Weights of a small mixture-of-experts language model, trained from scratch on English Wikipedia.
Experts: 16 experts in each of 13 layers, 96 GeGLU neurons an expert, a sigmoid router.
Training: a variant of Adam for the experts, 3100 steps.
Below are experts of layer 2 (counted from 0) of a mixture-of-experts language model. Rows are named router (the router's row for the expert), gate (a neuron's input weights, with its number), up (a neuron's input weights, with its number) and show model dimensions 0-255. Each number is 128 + 24 x the weight over its row's rms, rounded and kept within 0 to 255. Numbers have three digits each.
Before each expert's rows: a language model's description of what the expert responds to. This comes from a sample of Wikipedia text that the model never trained on.

# expert 11
It responds to: Spaces and suffixes. Bare space tokens before numbers in tables and lists, hyphens and parentheses, plus adjective suffixes such as ive, ent, able.
router:090116144196156122125121168104108126108148138099126116131105174073127142125140141107110125111130178131139156163133116128130164118152158121139152131132134132118134106191142131141130124135128196178145109091149140131122136130139144137156175101094163094139178081108140126159183114141098139111134080133144094122134145148093093093072171135081086164090132119145119115145090081120130146108122151138136156136090095115089130097140156154144133163146110132076109132117112137140115103063152113143148141116187110114128134127134157135110099145147105129120127103100111131123115113122169138137102171118139144126166129115164135113139095138144123113113148144117144142114155131129120158108117120103113131125152154121148129126180113136125145117158151141081111165126141082104148155152136154
gate3:095123130178131133120129142154141109110112143095110122118088121130140140091166148148179112138116117153071102124149085125119090122099108075109137106093115174099142139118180138110149139170136169149155123113099098105135155157151137157136154084113104126178155149110074129139080116083147164126103136147159118105128089109131133168176139152114145155093131158096120161146136140103145105104122130108124158148122070075117106136112132091107139113133140114120123108161123155146111063127128186139128158145121110121157156144116128103118129128133132134135160104152145105117108151146138099126107101129129119138138105163139094120123116168160158120108141126102146164088152078088122131096101113151082131114124148105142115112134143136138149168159157137145116154111148135146111118163109110
up3:101151119111143137141116112074104115068122132141131121146141091148111126142121125123103150112072138117147157134141181067143134120126127150154110134122155140139136112124066114146136124077063130105094131106128134133151090109097139115114087140123162122111129094135151117154133108162143125114164114134140133117168134108106142101150139131145134121119134135123167131092128149124135137176073145135084151116178148124131151114157135176123149183139097164153127154138163143139117183149122126134160122146118161121116124120119122159147125104118112102124111143122074143174131132112112137139134106117078130133104157133130149141114134122099119104121091132134118094214139193153132078174126115103153120186123138110126144137119122131092142117131124112140187130134162162126156127094159143
gate4:096122145102121083164142114133127142077128149119127101130163113138112090144136160104129137127117140142106150134115127134125145120131091084154143163136147115156124102118150119084113155134132148105086125113158142152093172146137105114084134133152114085155138085125120147133155125113166107150108167120142135167139114074155089168140087136140132130119168141126144107130124112128142109118099130136072077139174111147136103102130120121122160114103073109111164111110127139129122113113167112136156112139104099152152154087054114188151163168168114114146092185125157149177112154131167120133128139124159124141116094094135128111145095136108130128151127129079147137114099129118122106163153129131111132060165144082120140118087134133131143143127113154126125106124113096114098129158166104
up4:140143125110126140122139110099140138187086136122108103129112162156102153159107158062161111120126123137141139113087160120124112159111128207083150095110089123117143152060104128143078119171124089107103100153158114151135118133137161103105133146104124145112101136137139122091155163173115119159158118120116139148134138143106122136099127116122152126131077162120090120161101124144134127128093112159156121127121167140141154107138085085101156121152157112148096151132129107070141127156132146138134121135104114104165101087149111110126147102126134132144151124142161142098106106149104119136142134153113102118137154155131152143090103124101136146122100163147117175068138206153147154118123112116102088105120078130104109149105117139155120128115131135148138138107120163117103124151151146
gate5:118116124110114117124080117114096112089059132125122108106111109053141169118114113116128133139101178128109074103146084138146084118158137118114121148120100145116112098174115126145122113123119137144172175104130158094147160148177106147144097115130140138117140126124127074106148155069125110130172140127140112128138154083127152130112165130105133123111145173134121127140097108104126162140116148081069137151126114131104082116099162117119144119097144151168140096104152140124083082138138078129122140161137149133130127134120122155117153189084119109151176113172129144131127124128123141144135131111120144117125124118109119083130140164158102145129152108128139105146133145125106109110127161124143143117141139089161134106119134112056122156119121143130135128088187103151161104111130103
up5:115134138167140148143138143165159119116103130134120120100148162098096078138111154118103104135156136123161145135120139109119153102093144105180143167116143174116070127119130151161156152089147111095161130149149124131143098118141160130086141107137122135115112166141085116094086130124153113132154128147095064125152186096154138190113115142118159127125100122132062130119139115112167127113124149122114126107138138111109112114144117125121110055144121143126163127129131099142167166144179135129128142158140134124144152137137136103132132081149163100123111124131172116158105122135157116093138137138118155122142093082160128139098165127118142105139172200114117164131131107104140099108115121132108117147126159172072143084141170144134133130163153140116130127134122140125128158104139082
gate6:103128136133130180172087156069092072139146100127094141119114100131140121126137142155112133096134136111072139147122097095105116164137133083141133160096123111169122054128154096122116162143140137107141168117113112111182111122119160132126146207088146140106133132116113109099156106120172137126153062122156147110163128136116126154126141138073152167106141156135095100125087155076149130138122165121122150160124114112119135114115136121139133133187159134131126087155106167122124083128135167133123126100229144157154124128138168125134150148119168118116097129105161135139132119139144121099131127140131131151134164150123104133109138156138143161144122111137124126155133101120100179126114133113117137137118128110104124130124109134098116110134109124141145131112089108131121112148106124
up6:124115110117088118156158104166109124143113153108131135130129147143073149161124126084086154144106175174116147161126154085138117108137144179159118130119144161129099139104100121150138134146104116134138115116151147182121097094144074116139107105149125142080104134112134164168099096140164132159159177123123141137166131120172158134120120156155166128199156089130155136139124129146115135095102128140170132108151116141142138118137117130156129159113144094117113139122160147120121115122114088109152102118114118139170134136129113176139090150129127144150124142156130148142140122099200127167124154137129150116095130099091193111103139146127131099141111133128149093129118146132061081126182101125123110089107088100160122145147151141154138143124108131114150102086146112128137123128148104
gate7:123114155119110099089073156107130120155145094082117138090162129113127161104149129158124111123116148147138127114148102172177154160187150146082153151121068120084137108155164153139129104185089156140136138059123136138113164164125112131187124105102122140127115122102135084151135140163120163128127127114118136138142107132100120141105147113181135141106120168130137123087146098123138159124111095114104112142105097111145113161149132126138117110126143131129107106135113128083125134118147125141108153130131147108125116111136152124139132146103124098152085105078124118118111129142128117093094122112082108165152148171118107119156135140144114133079116129093144133104112072091155103122107161120121144108111117113165135114076127176109118134143129119126090164096166117114149159142069148
up7:145132096129120127154159144138131156118093140152140119129130121129141108132103134093085170104112121128118140136147125104110124122123151099221136094111135146150094125122129079120130128096162109126096133134133135149137107107110116124103167204085120075113117176154103163089130091110137134131119136132120152127096115101122133131135105108113144123120139115073128088122098142116107097155148140118111109112142135113129123165100146150189151137084141157153166084102100109125166139146128127105173087131133121155118136139156087081104151104148113131097139187110122156161117118151159123141138084165128153114104079097098111099122122146120149141127143133162102111135126130126116065143118106105131138137083095168118111113143079129162154113094129128171137131146146103126112091133115110
gate8:141083122123120125117096118132157128154125123136129154140119129101126194148145160140147113107150131117107143117090072142145096165166150143091139131089126103110143098154110143129126135128123164143152140092093089110095144144140089093134117111083090129130168135136120160147138094162169168141130088150129153106131120161133122165130142102132123194151165147147160148095137111151098112145126111117114149142135088108130106117134120119111168155119100112134083123102144120139115165117124110185137121109150144110100128118106110104131128127106114121135141098153120150111115155132125141106070138099098121151126076132113080101126162162152121117119100135126153092086174138121148117107139147090121171158118135109126166115110110139121101165131114124153096180069139107155165108087074144
up8:117142131150137115128142169125126112054093167137134106106120136123168114111166108132107136115129102178141071138120099104143083122087140099148090111134146158135099184131152171118129166142121137115132126133162119088152133135170151093166143111104119123092139118121146072124094073102131146098128149170101094106124119099114156127141098156128128105144156139094118143139126177109118158165110157125093168188131140097086103134107134152166149152129164125111133112134125103145086119170099132106109116131115121127155152175124149126118156115124131114105130125141165142130122131129154113161121124087135113123174124096139151124107143133139149132112156100109113142103138109110124114165103140143164100113113154110138105154126127146123096139191172171148171123147122112157138116126159080
gate9:145125143106155132111124136127116091141117154133165145115161096126143156136148133117120139148113136139149108126105124152152138153187110092120141145127121133058158076130137156132181077123151108140097133104160150093110151127128144087129153123145129117126169127143130102150108096158108130106122096111149153168114159147128135114146142105158139107098146164140137132102156129154108115116130104121111097113140123149153094158051124139088121110134106146129093139119145130091141152119091139136131111123095146119133132158185116148137112165101188112130106124184148137097102182141094099160091130129086097139091079106151143137148152159167124139084159108158138105127164102165134119123129125110112090134113133131168122118110113167100130155146056145129109101124133138149135131099092126
up9:132134167087115145160114105110144149123125107123151128159130144140118131178137113092130120080116115129165146101137102101135147157120121136088159100153122174114129139074173159144128134158141125142160177143107131154131117160126151139140154066125141095101075105149146107098155108148102106121116145127138173097129156169169109151156181143104110114144142134103119124132128107132131134145113129093122147118129129175152127134149106145095095150128136131136177100147125194133119134153140129144113145136123105127088137129119140101130129078104125112122135126110111111145098133097153162081123086135113114120105188128157109097118134134094096157178149131109133099111155135116142114089166139123163130125166173141124111104137159107186085122135154079162137117121138091140090162135109096
gate10:138119116122159119095095082104135113112083127137127168108150125138117109128106162081073121146106142147067149133129126126136094110118092112125101181153157121165114148149130089156134123139059122125088156115106076114150138105104144128123148108113130168114130146134118098189125179150145092141143103140121138141175122114121094134121089085194116163155112123129130140078126139113161173117111139140121115101135117095132136131102135166128148152153165146120141139131109148109114154129159112115132147128113107122121193134115113134199133119114126115105131108157139116152098104151115120096109156102142144131097142138105116150150148160137150086055141139122095147159095137106124148118101141090131122087127137125110145138140138133093150121151135117134093134109145171125138092091109136
up10:134128153120116154115111111131145104112149149118108098122110111093115156146171129107167086127125105108125105091114117121123121146139121080085118111112148120118128110149127149146040141118164128110131140139136134063097152155115160137126108112131120110134152113125092145126130064100165116160101145101107100138128116136123186171125100143147142149138149143116160159147175142149107066143133145131067123184146132111090120112124115102092155154102124099129119091120134116127144149158114145169154124125128141160157116097098097109096107116131115137153101131168131094116103139127140130132126093132114107141100118160152140114120155132124144134142116127104146128107165112073180058120132114125156144140162160106157081145087102150135100124115132129172186131147141109129153106133114109

# expert 6
It responds to: Plural s and suffixes. Word-final s and other name or word pieces (Living-s-ton, Magnu-s, Day-s), plus its, their, as, at and commas in prose.
router:118147078144155151116108136148166105099123148111140141138121190126149107118107159143174119086151133136103082152112119114143116116147153133179124118093146093090166109098115140148162106161126138088129120094126115130118124137115120120133174094083125104159183117107090084107133114152099145138121133137081138138115171189100148114148145129107090130142152143131142160175098135116125135124139149090132142110128122111079113125138141160171127116138119141098115144117154107138145113080122119133121094123131139083101144154154144125104134143196139120140104105137151180139121140182162152110104153078126125119125108108106115124092093149157184144097171131131143127123122138103089116126113102124132107145094156120129176126098183175126149146156147162136108140119135135140118129123118125
gate2:158093145122152135125139117121109138150102083108159168103142139132144113138147168077133175121133109080134102173091137175132094171130139115103135130107124186101184131142133108136169134157094103149145150137073157134093122124150119120124154118137126134107139151140149132131149134136126132146144116166162115064151133136128114117157149115096119146108095137118121118113121079145108134152169157177112109092132111133123141150156133117138105142133104125097125146148173127098134178147106087123125088125143124110141098126132139127148153156079129111128102096125127122100152154116108098122134136162097112073088095127123093130154106166083146109144116093147110116097134180134127136127109104096091134129147098151136108109135105096162143097117066095123153118101097105107153137099087120
up2:117127114113117127129102131143118140113134114139138110147151118149123112107142141119077132115116117152130110127128152141104115132105124168141115069070132164145161148107202100153169142138140150150115112159132127153094107122113140162147140140136114104129144154158134171092094099131141115122187133133130136122156092143138150124109149171116085132105128092163096095159112132108083146115120097091106109121134138182131154132099133092100109115140154155129160164165169099156082124118158094114083137137090064131135164134131168145093127119115156125134127075161148187102132156134124153063115137137174093097101095103129079122171095120146151161114122134147101132106109122129164128116161143150113108147118156154124140122124131168132134124150132140098119109123141118144134138111149141
gate3:096102147127148098120133106139086114138137110113147137148167167120116152104132115148127115107157103103170105202142115110126124147114130148135138149102123146107179124099157125126100164146101139119121097087108080168119141096104154109114158176131106113133162153147094117137169152137123154061133144155111130088117116147130123157144132134089120101127116135119115100106067131166148142160137122136116139156081090138115126161129107093141137153192113183136106111098107070158119106143096123142136136116130121116129104144158120130163154124109127136132151108115164140151124159152126081132126148158117096092124100094146037119119132167136104126122100150130139114124119134141132167115135139124092138129142131164117106104149150115152117175123129152145088134095146120131151130114076113
up3:115092155140110146112164170139138147168142139119112148112134088142166136128181111174133114142150089165143099114157114126168110134147104142104158091148129115120109115143186150099115097201156126168131103094162118124128131113183161121140134149164071088171118127131114154082123113123100127093109138151148123130147093097152131115134145099138139150122173154146109119145115151091073151114084131137122101131129120109148118109131115105135110080096098096131136107143136115102132103148098104133124173100133104150177176136126103102097138127140145134155133115123176146142093108124093121134147121134155141123129113182132130124129144136150133147125115138107151141119096118119100094107103121166193108138171154124132106067111128153126143140136131150123119171100145103147120144108132140
gate4:103140121106136116083068141120132129120122119129153111141167100128133182119149158126096136122072151161147134145142121141124120124102074099129131114134113115123135132118160094145111134139100149110067142060124112140115099116118109134108140126105110162169157122117123131172120133114093147118130107128168169111160117104166136124124152098126147131136132158114123159154109164143139116105123154128113130181111118094091133144136151147082117140144129165110127155125153140145137089136117152164148144100097141061115135119172168127100107105101135135147127156119081161160147150151127140107144100080116127108156128166133138118173119149145189163088115118151112143130101091114105112132112160121126095135095178090120141151121090090138152138104142124135146175130116126183101106136093093
up4:122111137109106137115106080110134124124108113124161111055156075158122129162140101116106126183114145166141122129107126102098117150115104104118079095117123110121089149123118149102122154130121125076096162115148103165094106119099095120087121100147096168146094101154127111142118121132133135145169129129133155130176154136150125164173086156148148145115132133092109132153135179125137104145116137123119098104123114108155139157102100121137107125184119145163113119112182124140113105181103148131136154123102149135127171152153125167099154095091102106182160128112124119171175148146118139117121141115128133090103178155134120125167106135159180166131140119167103128124104108113143120132125122088133133114099159145087152149093106103120126096119114148149116103123128127173127113127125113
gate5:128147160127145136082114128111130147119142120091129131166090107079140159131121166137112126129107126107160145128136135078182129132174129132104138113169133153118116076105125144076124124155050137140082101100122156145126136121141114117133154134103129133118136170119131105136146143127133165123095106149171119154131133123167126132152157130160106154136175143149116138130099146133115149140119102115137128157124102114091108133132183119101134111123170111122131117106156125117100078135133131148150150134115163107126117114104100133117134158124123157119155143127130119157088132148113085119140103111082082126155112128171094118106184144180161147077124102130134117057146139131120133091092152109152120117175180123113105105144095105132111135131105098131140185091125131182140124174122144
up5:117133143094105095133137130141127146084103118110125114122143118124132136130170144121110161081170157140157129148130089118115127138119135139092124158095143114133150112146137118162135144077157128102147088113125078135127135146139099116141141095130163102132154126125123173145140075107189075114169104138115126103148088112117139149127126105098125118133143163111163084117106147119105108100137104129100142188109120157106141165132089141090156176135091109118060092169147119136136081102111102153127110089141113097118163107153157135145142134134126139150159111120134157061108122110126119153111139144162125089142110140131127141094088133132092108113100148139121110117097107150113149156154133127076153088121113129148154130163116136094148145114162148127147141123116133102154123064099096
gate6:120092131152109105171159132132127089156142139119154100127145126136130109130105152121097128147139146091164122150122129091124114118141112127153099124161133140166096150085133135157081149119106123095099120160151110146130091109145103122098154153099127137103162131113125110150132134135173124107104127089157139134145140093137138131183114154128152133098113130137117171120152154145126122112142098096114160110145114135098095150154151125158122110158101126155110120122147135155108132119111131087175099140137125088197145116137132154110105151140088104117170196154127132131099115077126128148121121140130129131160137104135095154156125153118130084134125073136165087117119181147146142138122157070160142140121124051099172138132098139109156138127117157123147121102121124207103110149149094
up6:171104091165130123163114160114133126111107170121143139114105120097126114153109179131114120127099156145122125146097152135165164120119117092151157168149121107104120116143093099140146088123124122114143120108149145095093097102119118182095130152100164114139116123152087139136129136105127114150059087134145148107121117148121158127124124134102149149137138093122137110111145144102100135164114175150153146111075126082097167143116111127156100147107113103132166140102101141192132131146103140124103120115135163177130143121144120120084126141136094090127129164131134175153130098128154124122124097139141160123134133104136174118174158117088161089123133097123134155073140139154110140086098074091153130119069105108126136153098161140105118118161155134100143125121090145161096134118132133
gate7:111117149101181125126157121122120134131123137085188125076095125102156148113151157113129137155092146113110141183130148108141136126132162137147122089100109134201110121114092149153149126151133140133122154116143123122154140148139124120120113125104071098160148161141169135158099153137113150113144099151118081102111096132126148148136118127118137132124126129108150093125132137116168142123153109162148096154115082103123112144166157132119160138102085146123111157144147137134104133098165140170120159165108154158102156151104153130129130135075134109134132102115094153125116111099154116166119129165105115131145126137137117101156187173160107147101145132161166130115154174167117138133108119129118126131176139124138119088091107127119150166158141139129148147075127147184133115110073075
up7:133141136136128133099181130081129137104128098113062114159104143181116152106120089157124111100111124157154102125157093138155146136098104128115158114182141125109135134125120151118113136094101147123089105102117155143083132176129156128178151078130173175129135080118126104129156119161155157155117119151133101149138130105148113123137127118112103113112100151162109118110093118142167113126120125104117158169149125105139130088176084087133156147130143090096140101139101109092172144107114115119109115092140131125113074138119120136098139088107110172128128147149158115106116168119118123130155114099095092112126158132158145135091138122134106102111126162103121132129124108137095121149109101105127155125127157082136119141120124121141090102110108129163140180127168135118138134164197165
gate8:119149156113135143158122106130127152095153137123156133085127130122130124147147207119102145115163146097163115121144087117127118143123105138128144125086123133164123096084177134133112199109114122131116101116138163152111128097118154125125133114095103141128112149124121139126119105145157128113105131176144154122123104137114119157157130110152135138079118181112128142094062173102127177124109154122104155113110092147115146136114148112127110120165149153128118105137121165126105109146182129125152146146136072111137168144149098163135157085135112127109128150092151090129131153169095101109097144116145138124127130111115091115060147127153163136090129059122101123131153105129150138099101110127072107143146132155096109120112110159143083133138134123153118113113096097127124110142085079
up8:128102093095116182142131112106141095134138124125118156165129116107161096169117140171145071149132096162132138167113156184153073170149180121134147120140132114120161110138168136117103114150118136194105105115110133137169138148135135075151103116110071122095147173088131127109118142144123138144134122115132146121160176113144154099107137139170119137187129131124130140125149109169124096125112151161107140116118137142173125088143183137130136107139117128119108160155157144100103137147124111088106153127090094079133105156127135142126097121095100093127131099138117120094143159129112120086091154119127105114125154139119112144105168140156097112139136112122122117154147125111152135104088150123088085172111148136126142131115136145065109123149106115115100101133105112116136132109097157
gate9:112070130125147148105115121107135069140133102117110116117110121112135154176129144133164146144122096135119154140155100170097095137179102096135101132132117124136196152109115125145126158103165127115129148114117115120094151099140122133096130146125106097135119097142139106112174150107184125095123157156149115125134094086140158127123140112150144153074123167148151128132128133123155102102162140103136157090114126144110118139139182101111126123180092121146111120140115109173101135120060135104169137079152146091128065130126137127118099137074144153126123161138144099145121167062117129153121143176124114125138127115134089145155113141153116131109144127128114121113094089131170139174155137157150161132111116114085099136098116142107160143104155123152145093121141095127125138123096107
up9:165147127109168113146128181113152137142115123147116169121118109097154170093148090114114119136141141064149112105141105062132137101161131112127104149142139141121133132137113152084121129113147153122196079119110087109105136109129111151135112100127114127143090152080156152101108135150082171097070109138096119121108145090159108136130101130132116120157139136125154141113164131138117151173130088166116146156130147075108126141106098129150137146133089100158122177133151113113138156143167160095166187108135144118087116099127149099157142147093138151154095147097091093136139114114101146142134130132109124150207124157129097134106123113154123151142134104105123121126124133122113119108140153125105156140133082167148103117145093126140096163162122153110149154122135123116133126131126150

# expert 2
It responds to: Spaces and mid-word pieces. Lone space tokens before numbers in tables and dates, digits, section markers like ===, and word-final pieces such as We-ir, renew-al.
router:065160114168166153125120123135089104075117129094162118155119153098142145095111152113152123071124160115152129160153113133142161130125142085164144133144169141133153101105135102176140100102099144137097118139132165124121123152123137106137172084098157137110159114149115085144153103123132122126152085117104131159133160168126143117116163130125084104146154122101184156124106115119126129141124138119129193168124107111079131124184103137155144149105149138119121148115121150126158126098151121132115084108158132095068125144118158108144121105158090101112157104134111141151099138164197126114091131089118137091153142100142126130077113134091154094145133130138109120101138100165107152145102102106097110159095142119113154150139147134136111140125126141130165149117135133110114116130112120
gate3:113151115104092164121162108145133121135101097124103098117114126111104118154132139127135136113129083094129105133096118148119107190121137094130128147175124126098110144138152091145123151115127146090098097117093171085114149135128117078111134138074126144124121141144132149118112116167139145116165086174089131150130135140174167169116145124143148109114112120096129161121153108119121131150179123115142113118127095161158126148165110110151169112107095125083106132127099087145148131109164168119129105147099122101171118152140125152161153092128100148174151132121160185104110135132166133106123122097148120077150161049111118127134156123146128114133105137155071134097154099113089138122104138128102096133080110130142080090121142140140137135129114135158145177119157135144107123148141119
up3:159141143135144160161115130093151126139132161122144147153168143149127094117185129077129144114123182126153143179085180124134122125141146136141165165105120090157148103124077148146155111115155128146121111103120083109098155145128157128152129094143118146188131119153127127120102122118106144113116176157120107082130126086170121072094113118118124115137147098118133121155158131126100156128092136140144168119089122101124176124119136156144159161140123106108120107163117132152154108124113115136119113127121130120135107152125121109174131103126138156154125119128086150144130137095123101109083095124098152125134114163120170117078134129135143093166121137150141109190101108134078140162103149126140071185134126115132132117095099104098097139110124124104106130136095163131135118076109162
gate4:119117128105114128137109108146144116137080143114132119094126136075168104125169125121115079096130113110180117118138104142141135145142094124132138164115121155107130133149163126164120123172125161123121150095160107118113157153153147109156116125087132127113127161112149093088124151102121182119111115162108109094142139138108147110127112089108118137064091142112093137116129093131115084134101127114089098116127093113099124116067162104122140100092167087127133143135123107091112108116170111171100121114140119132139137138124134102114148099093093134133137107158123112109065181178112125119131146108098133128135095096150092156148188126132123174077139112115122119126176111119101141115114123108147120110139163147099140105130142148117093135114123119125111193136188091117139117118100147
up4:111100122135163107130097123118165122129151103119123101144112124116150166128184139146126117129130105120138148157139110124163112182115167139105135108126101141116145107091174169101086124181138167153111101135067099108153104113113180101120134101083127098133145123143148159104175124113123144113107082197155113119146086126119104151090172125114119165102157163155067098094121104151130173127158158150106164134113135136146131146157118150075126170135122121083117098109151093120139111126113134136144127081109144101151122134126132161098103159081127101109142127108150123075146133120122132112104132119151101135141132165119118112124114137202107131129138149141142137078120101146087112139122151119118141153119084114104131126137090118134147144136150128117120148106103115144118114101124118
gate5:108149096161141128150129097136138168095100090133164122140139118114135122141124185135138154163146144139103131135123107144110134168135140123133114100124161075169133095091136145089089102104126110110091126113107153095138146171107143095106175138102128119143133148164126077121147101121111152105132109139165109125175121135119140112146147122133062171101129175136147118108168122122147137169093112158096098158146110139148108139162158158171153112143123189122112147061146125160142137153102140100110121137153086111142151103158161116168111134134107105131118103132131129113130150114154132119107153123105084082111132151150136134105094151112129114127125179108159139100106112117133145171098114117110128162121133146092127160106137082096119104117164101143123116108144084104118076120133117
up5:185162102164129145139173104162189113073106112160177145130132096131096092107131140104128117132139107143137149145126168167096136100120105099130149128094154093158091126103132156146136133098128101135081088132107115137095104107110122100116155160122139098189105127122140099123181137128135121143161106131167080131182154115150125137147153136137115114150118107131132128113137128119124155107115086170137123136120133143125105136139133129143137106161131107099053122151139138127170140134124152123104138141145118127100133140161105097087127071136126129119133133112146130165151143117155126174149145140175138099130149118182117141070091122112144107151103165159112132151113093139152105133141089108096091123128082149139147162136118114135155148122157148148150101140171152131140099111119139
gate6:096117102169127172109098125123101176118154116131110110151123137134112134138138158117154084137160138137110152173117104114093113119103154106090108135134135103131178103151134100158050148119104118146124157132128183106139135116113148118140127128112148071098157112174115101100163131134163109107115126186156093129126127138101098157171125141137121150104117149135089057114137147118145126108105123122155130124145098168184137126121105103111112110134177142148153092126133124137151144154111158117113087123116129134123171095120142146145157133096086126114114116125110133125118125133142137143119100142095123111119125097110118121119113112098103102130124132160138171102152144103145107151120122094084172125086120147099145127132138120106139124178131119138170165121168043140108124081133150
up6:135100169118112112135157162118155158133144145109136142124150148105141129102157106088112122143138160116167046167084120121090122106162120113113121124125149129157150157119098110160135176095132085114173160134124138139110132122115101143133139124111087145123155105114113122100190163125156131124131126095100135115145139123110130133114140127131119172149145120120090151120076101111123112091160148115111128125128122112096111168143131142141126108094129115097128103155124100164133147131105127162094104102149182148130150138134130099105098112144097173112140114091118075159110134127156100189133156122120169110131151092133078106126137130126114123103153144168132180104120121132122113156170171129076152101123107137131099123147117137088103082132151112139124150133147117128185114096076147
gate7:118128109101134171111141129132150127110100122123143122123100131144122140099141171066118154112115137126143138142126135143134113164111169128154132131187136073137118145133113168169156112080130145097141096104136109125107120155107095102106114091089119114098185142136119111119130132109173155142134117141115094153168142116172173118140132122151136122158133170139192131122113112135126121154140134147125194119151138154154081155101105113130156138112113147166064181118132141130137145128153112133112122148136148074114132127144137152145180124114087139176140106131124104096118164138168136164109126160128115072157137193128100126124113137124126119107124136135131132110156109130113138137085185125099165130138141076145110132128124124118085134130169092112162138108136083138121099141138100
up7:088091162102110120130142120103145162169080145099083135130124142139109085137165109124143134121157130124128080163080102088118108134123129163062110137112140106133110155124118183081103151137120123141123153119154124143144142097158092089116099181127149129125117155149177188157145133139119142123145136130158132099118095132127139121156189107153104171142118148165147125162165122132113116132125131113149114127131098143101134100145111150117122112099139128096106141152132098106123156104142132131145117104121107131144139133126111154135117098137168093161139095155148173143105145084060130153141125134120185125124092172122166117156159109173146170095120136136133164167113151107131121139168150142128127115155138137107114127167115156149110131166130135166082107128118121155110151128104122
gate8:090125083126141144129099129080106140123125122115133109144107132126132115135146168152112087133145149130086130169112113107093143126130113114076136121098118144130137085137109153142097155085100144135160145135143147121097133100133117126095120158094155130153131079134120123156116140136123168082113111139072099122138120079080110177140153155123142135136141120094132144133139147076176095139133140140114130115128076138115089087161177144139164167146109152130119146136175131147111128163121127137129148133120131116159111124102099167167114106089149133150122104114129143153147168100161143131125136141110111111155149140115151077108168146135145114125135104110126130140146164156136085144136124156092138127176117103164139151109156158062109177135181131151157089094122107124126081149136104
up8:111101139110114084171132143127141142136157131099143095146121163108135181132105153093128133116123152143129093152126117116152140124136120156152105112082103154095169112123134124092178128150111149128164144117120100129118146083165129125155152083141129132133155132127138128067097084100112117061138114131167152117136179115188140138145140129099142131133178102151103093141105127114137142092151100122135091152131137096137123181137130102094148120064060088174138140144096103120114128108110121112092141095157118137133144124184143088151103149149133129101146113143112078111110130118133142141115118138101132171134083168133101095143132142130126159126123113148125117106140125098129153132115097158142135133113128140071120109135084087165127123122099121136095160140146157110150109120134121
gate9:138100131095136130111133108122103124131146131133114156156132112136088115130080151131164162170105121154097088167076129151203137122140111169140127119150122113143144103085088125097116093101091149109125160136139183147101116153122119068132121086138161141114089115135108122109126141149142115112133166122130143122136095094146119130134129094137097122168124121134183135132130149127109116159150115162155089124168119150143151133169075113117134158119165139127116140097106095102161132141108111104173138109139071097147168150079117167171120143149122125161146145158090121102140109116135139118163083145130116120126115099159154084147131118125129083140119125167116130113155111093136110154121111101101165133135148108125109145125135112176119134147111130168161118134126105149147133171181110
up9:146116128105145137140111139087147093125171138124119133138139161146134120094114141124166153114108096122163165162112138163141125108159131152125123110125191101122144136118124145108088092115072132129122139115115185140111124139119127079171124098156197184129137117131091114126143082151144062121117126111134118140131123128127133111141160112100106113168144103148189120083092196139096131197147130147150149158134094171163121091145100125113145148143138122133115135090147103129125132137114124133163134101145123071129115122125114112153141118126134148153125121135071122130143133128154137090125145156144142130124145134102144097128148140112129062153150122121152143169173149143141150140107119151129174164136148107149147147098102122161136142122110097141154131161104145141183126136153135
gate10:104145175091122126108115116117116133117122145124094114148154148151117114116084148135141140112136121127125111139149127117099109124134172104095109146116148173128090067079116156149109120154131104095143099097159158131134124073114104086150121104090127114088172129126139140115144142115149146075131123117120119122150063130074102222110159093138125154096157158113134109154153097099125123162142094121157125117147095143113115157140119133117172137120169122105139100105132142125113152160120180137155130153184097064136117098089095147094092104142146128157150086146151096108139129128118121164104145144136144120153131100100127122113138134122118122136140139130126133110167123115145149143108104108099141133160138154104101121095124182112084126139149119140108104130120135176128116138099121
up10:128140137135128077118155157103134104120109160124074147122071158122137191121109120152146131131110121138129107120129112105195101134136110139173167093107127133091137164180117150121139150158150128145132156076094085125181133122152126121116123150109124093161114121138043124131122110141141144124142098181109122097088120169137107077150149137112129151152140131137105141139122112132126121108113117092118186135076084114112121127159156094120090145132130128109120046135132109151128087121147100133125125094131129163149143154164130116163132139176133154100103158141126160124113116128190136103120142106105131131118128157135159104136154154120109135107122104112133121122144123132111136118136140095117139148124101116149116160134110143101093134154186095117137125126151113139149163089121124